python train.py --n_layer=19 --d_model=192 --n_experts=16 --experts_per_token=1 --d_expert=192 --d_shared_expert=0 --activation="swiglu" --moe_layers=[1, 2, 3, 4, 5, 6, 7, 8, 9, 10, 11, 12, 13, 14, 15, 16, 17, 18] --router_score="softmax" --normalize_top_k=false --routed_scale=7.86 --balance_loss=0.00943 --balance_bias=false --router_noise=0.1 --router_logit_norm=1.5 --init_std_router=0.00616 --lr_router=0.00126 --vocab_size=2048 --norm="rmsnorm" --norm_eps=1e-06 --tie_embeddings=false --optimizer="adamw" --lr=0.00271 --beta1=0.9 --beta2=0.95 --grad_clip=0.5 --batch_tokens=65536 --seq_len=512 --train_tokens=319100000 --steps=4870 --dataset="wikipedia_en"
Below are experts of layer 16 (counted from 0) of a mixture-of-experts language model. Rows are named router (the router's row for the expert), gate (a neuron's input weights, with its number), up (a neuron's input weights, with its number) and show model dimensions 0-191. Each number is 128 + 32 x the weight over its row's rms, rounded and kept within 0 to 255. Numbers have three digits each.
After each expert's rows: "comes after" lists some tokens at least twice as common just before its tokens as in all text. This comes from a sample of Wikipedia text that the model never trained on. Tokens count by the router's weight.

# expert 0
router:110149075099110073103113112141111124200143207127094060064181131131127179147116125163082080065161088126137092194164118179165144132159146041195097168154113126138140072061146153097173148159101162138118099146103147135158108117134158153085129113061106141160092153098103118127133154164107117175121046132119131121124100122139093146117094128146107162123093147104140166108088138142160125130103122075134098088114106149082098106150156138130066151102108086114148166129139196103122125148121098114140116122122134112129138098150131112184093133135178110084165099112132124086173154152245155161
gate0:129124082126164140070133183172122139178111144141176165091175153057171160092143092136121172138128147098142207110108112101191087132128131079129200162114066127047126108157146107116143123161151089143166084086121106156159184089116120123081152118089088127144106096129145171100132203145119246108153121107161142166158121144182124079058130132172132133101115152115130092142143133148135128159120085121157142123134117126096106124170114110128151110054106115135119127133140145146115140152189109121161120121099112182147161138145118092140094111087112151138183179084097164175124131131042088168
up0:116129103205143106151105128142189135153137127127117140165202109109123165123169154134146190114110115166083140106137149129142153082168089180157102121149170178113114179136163094181152054067129166108095161142135134051157120108149099126152108134115104122113140219131057114131186136133136094155143146077056110159189127105127105129221165138142117166145181135088105091095053100136156102126099109180107117120125145107161108119130142125170114110174188104157189158131114136095164112094138134104197160127148137140152191155116158146167148103159088087119154108131090153109128179096124119129
gate1:160102110136143125128152180123104122094131116133026131133093140009119109105104160153148113183178109129098109174057136107137169182096142093126152063160130120092087179114074139118057130128128108170119098133107170133093119159140105084154196109175113133170181093176169123115091170146119114185144064109163125153126172164129123156116087151076144128182151135148144150151145078077075166145155112095100098104141127112126151129146095079118125126141083189113137206143115093167082150175141149183087147100144126167131133139154134126128152110086142118151111113129122112104133094184115177165
up1:163114169163154105129134081119140113098139107105121123131162010131114120162135141098183106064112124141096135090121095124072069138102084138132115134156100113075153141136149101169108153103146136144176123109145099139113108078145185115172126115129137182100140191084133129121130095116143087128106110163127110072168121111123099116087120087128119136069073164097221092127110089094112078166167088085048135166133136110075149172059169091098128135119132143100115148131112124084138157093066133143119020151053145125163102134147146113117107160180113150154165132150124116154085094082137141145
comes after: ".", " |", "2", " =", "1", ")"

# expert 2
router:188064143123117083110098159135129125170110120076093120106164100098141179099141115194118132142035113158149096191144132121148118044121137169157115079105130129180137158069092132149091163132085064109106082153101128070143109133136154153149179104082101116153088157107102121125147139143060112098122140125065148136114169099104164144161115107093138117116099119151106145105131110143091116120068092092135091061122109112091149121152158146153123073143092125181146123076135089138113120147122127134107140161132129129130147112154105055113224179135017151153089146160138104083169154107106131171
gate0:145091139165126102155112141120148141176134131156163134098131099108133124118102021179176154116172141152146112079103145114132117130145117169148151154128115128144081087169112099153134138159112196092165129145098140132121135136156105151113139121109136135144157094152193062100137144121085114171116132119121097189139120072102036133156174139141140103170137092163110141170107122166112107125083061107140182109091105065191147154123097120143059083085152169099089140136174092162118157148219099180146125091077144177119128167130130155173140110148114078125209116107160163084137165187138092171
up0:113092109155127125153129117126154184115135161110149117166123095068090183116140145167149102165216137100132093148107122145091110103080121119187105121127072127059091156101132140134126098178126141093074116154138146150097158142141137133099048174138120155131142121126168073132164140104106106179181124122180099123092127169190100164125119157148135119136060113150090102177113097163118175186109137164168150124154064095131152172176081194113107150118141100160180186173153081145128118160164157095116093052156129141106130125089117160148134120131122080149209126097189132148122161139183073121
gate1:141158075087128083172146102106167120145139151163100129145062132140134190096132070069162075094153111117096089136231137091103126175177160125126156156094156127139075131147129107122115107184150123117114182096121129154085111131136114127090135138109134169092116143151104157150148134136174142099096149180094142180141100088174118064160115104210104082121083062116137091146129151110140092178127169168158142099124154150126138155178089160153148192132099135152148103096168143142102152130135098106112153122154085145070159159138127029127129124118151181177096092103144063152134093164181087126
up1:115122133081112145070138172122148137122136086125134133086156134191119146097062145180070105122125153157133137122120120112107164201172112114149113096051060128172151097067114155121145084101103115129133136141140173135144095113102141118126170109146165071103093165101134034158153080110172097118140095126066118150175128118114125112094144148126099097160108119126125100141100133112150167097092109177129131124174163192166117138105110118144167157179070052145189119141099146070136103171160078114115115140130189123123097092076182141123141216102133146051095104127151093108150088127070140105
comes after: " ", " f", " F", ";", "R", " by"

# expert 4
router:124105174154114096111098180124106139195097105176144144127113065164078163063159192080131093148137121134153100101092095148147132137091133163140106140166133177104148159079063151101144117089194208081138100118117086092133100106167144161109166102099090068080122098120132110113128133141156154089144103095113105125139101116139113151137127127104137093131225159104101127099127087145141140072080124166159126136115082110162102122151151160144143097106155142132156155102078003081120123148107093099139110173121141112173186105111110174116147128149091178086134136144148111126061130126061117176
gate0:115121077166051130110082161124087130140115105148144139179118161132112153112129156148142145127070144118103203048160170128195140134122126077104153104103128128165177121108121143122181098169149084095133166143177093106109051159126084168151123135129097117137123129167125137172178178111106149147091113086177171138104135142140114135135128140107130169134054078132150158153138110111136109118185146169054167199161083145156169110082126105122075105127166136067137144180086187132150147128133174157182109131109149080149179165093108114101104145126081166099167182123125180102163078172100130135
up0:133134150167096126149148140170155115050092132131094137117078162120207091135051139139126131138086129140185168053094150124130104100117135086126120221104065105161121125143123110155175146125184078153137124119096147160133108139118140147113094061157092170153140087139112109095104160117109203084156170137134118075108143068164099117097158120159167100099149127155140112149146142156135141073130144153127141174110120044078153072132189151140117107105139175125135132136051116143140135171138168113167052114181152122129130159099074105123108104122129126095121114181204165118124160095167093150
gate1:133116165088140115145098078099133108113135134108096145145095134103105138115145104124169153081130112164099094109122129161147117095145185124183154141142154142132125166130160107128154186122126202119154151157134147129117126127112136179103155108139134160172159102126139143208184067163105081109102179117169122137187080124095137133163152122162118135162110145081133113095098094079134143169126059115189091113128159122088110105089067058173134105165136120128099134140185139148114088051105134085161105177078056151112176159175219127102110125129184153114084178049133114141116081142127113202
up1:177102158140179127097100124151155108111117146123117048121137129125083090136128099139167125113148150144148131141154125138105127095195105161120120123142164079160146135118107090095151117106098116149094118112171033200145153127137108163115130117173140145128071081154124142164227051120117100037077098149163117159152160150058090078158175115117126117155119111147190151100122119059178130133114128076126192119068185129115105157097118090121150156137168149150096132119169174168145153074133135138131190187126100134144147086164208118130088100161136102114115142099150105169132142109149157143
comes after: " ", " (", "2", "–", "′", "3"

# expert 12
router:076156100147141148172156062116132140116156180134148155133096117091087100145135102119104136088171137083086182098124179124090091144126094083121173132099116096144102084120134082118112079186144156172166177115169167146085134123089160113127061164178096173143170085160190129184136125096118155151168142159171090140109135193162118092079155126163140165181078084166156091175132151132084093192179151140121168187118148140171107175077098079107101169117173126103117088173140171134148162120146093155091095099087102152076160129138159174137092109143154140138143142091089130122097104128123129108
gate0:176102106093128091127075107117083143205130150122127095187128118124095100135105111136144129142176124068153124112128112149081122160185145158108084111198155164091154064115146132176139126147110115141156140089155119244125163095105084159134145118054131146108113158110129161139167129109148187108123067182123084153131082157136089134117182095144215099167154143069126087085146120158126069121101111097114115115178165177100095144072145113083185081151138100072126141092111167133115109135106152084127143106129103141098219140111149113125125138133125089139123113088136144113154143102115203110
up0:149154147132186169128165071150150157115130126063103236177152122113131135159148151096178106207140126097129150140120165131094119125094118064165125151058152134120118154104103120189116172153107167106151127184123187122125130171156109093147092106147122170082139144144180110084144076117121072154126123138196125111116174179181106063149125160154100131142143106108126052165117146109112158132130119123101157148109111115144180170157106113109158142117115130129118115100166129126160123142162100108137085125079161215043106156105141137134133120171106116115136152198075041133125070138116103145
gate1:157094067130136097164178191150134151128138112128127203152118148107104147096190138036121182196083120155136190151183065163092084090187069131138186096108137157092148141128132083136167186155141065131105168083111139127195144154098115176125110084069085152082152138118144132126111135088096123133133119089079132095131093151122135159127110181119136124102104148110161078129157072132166143128189159120101094150110147120065171131121122150107133174113117103096154113104105108122105100087180154113115139090169090072128116109117146101130155097125069093170100131190095129125130176154148133122
up1:160137129120153131191176153142151085060154088109134094126113134148138098113172097113090152126128169090131082197123071100101107101149127128135126106094100163130159165140191095085115168098136109170063151089118108114159151172128091136090150130160228130096116149127083123165078152099085111158138122082096139180131108109115145177086190177096097121123099144092149075122150122122217107142103160135151125150147082078123149146107114162135164085126125164054176125137121087152132197148116187164126141160115148128139093079103105154122133070106080161095119167094082159173159147138117102184
comes after: " |", "|", "\n", ":", ";", " in"

# expert 8
router:150136164100113129128090154125137100102111106106103138084123146120147129094085139120136200157108112151159128035084085126163157077172162120093137172087142092135138100152158131086164155102107077122108111159101097054131070087147133173136176101131195096166095165095103080107095159109071083004172128107096124127131112100096132164159124124108106125099137157103104146103108100130136133120159132212075115095069084081155081107134134131128136114124117170148138102156133186134105114134129155107150187111172142100126057088150107059111094128116148056122110123160163109121103137105150151177
gate0:161086092122171121181081050130097104169127146067159180113078106118137157160134104141147136144124143103108145148122188089142105134157145115104146105133134097066122125124142118137138071129171145109139113157161054133106132128166050110103131106085117145129114153186158131113156083204152180120111208161154181101190175156183174102128089120111184165133116167100157144153100168132094132162105123171142104083131080106194119162141118125103080095122174125137128096171174129145173173114149089174102084163129096160087201165128154138151106135167159152087141166128092141105166119079155148110
up0:113119121126133098190139131100170138082119142101105168137161120128095176147194124156084144137162149099074118190141103162155132077169172138169128149173179149101133076154136148117159157134133193124131092134109138153148160117155161048141175117122119098150084158153159099111167121171132110107068175151139134125140121127157110190095078174064169135128050124149087158171133094132107064145102128139122125079076177116108091064130145132179110057196144087135153142149149168159137153052132131135101110215123105145103150129121122083125103174183151174115139087084160111130141116104113113094
gate1:155149120191169153107146163118151085165179129144160179149133164142081138151144124106115090143141123143098192142119099135152065072131106136203080125137135147112124124142119121112098052197111100138170082125146139110139133182136120024124086149152097134196119154147082142120152130158092130097165138156151128135123079141105151148144160109135115113164111124114153115131121111122103111189073119083167193168171102099117153138082112125096164124178081102121137122080096148184185121088118061106084143096078152110150158051141101155140070108141151119143194140065157182128157139159133179158
up1:166118129126163135089191100126152122130088124172121121166097164098096187150081137088066116193091140117150162117138115101097125076178141194188136184130142169131132140191166058117145127179117094123130166134145149134163162161122099091123087108171129119148208148101125100094090097144140121158118122101110184119063134156134137108169102103109096133130064126108165141105142100164088154142136144123151160128113140130080152189139167146105120086106154129066160130131134122089109131134115105124102066149152151113192185170159130115135084152104136085129179186114110179061204103168111204114
comes after: "\n", "1", "4", "a", " U", "7"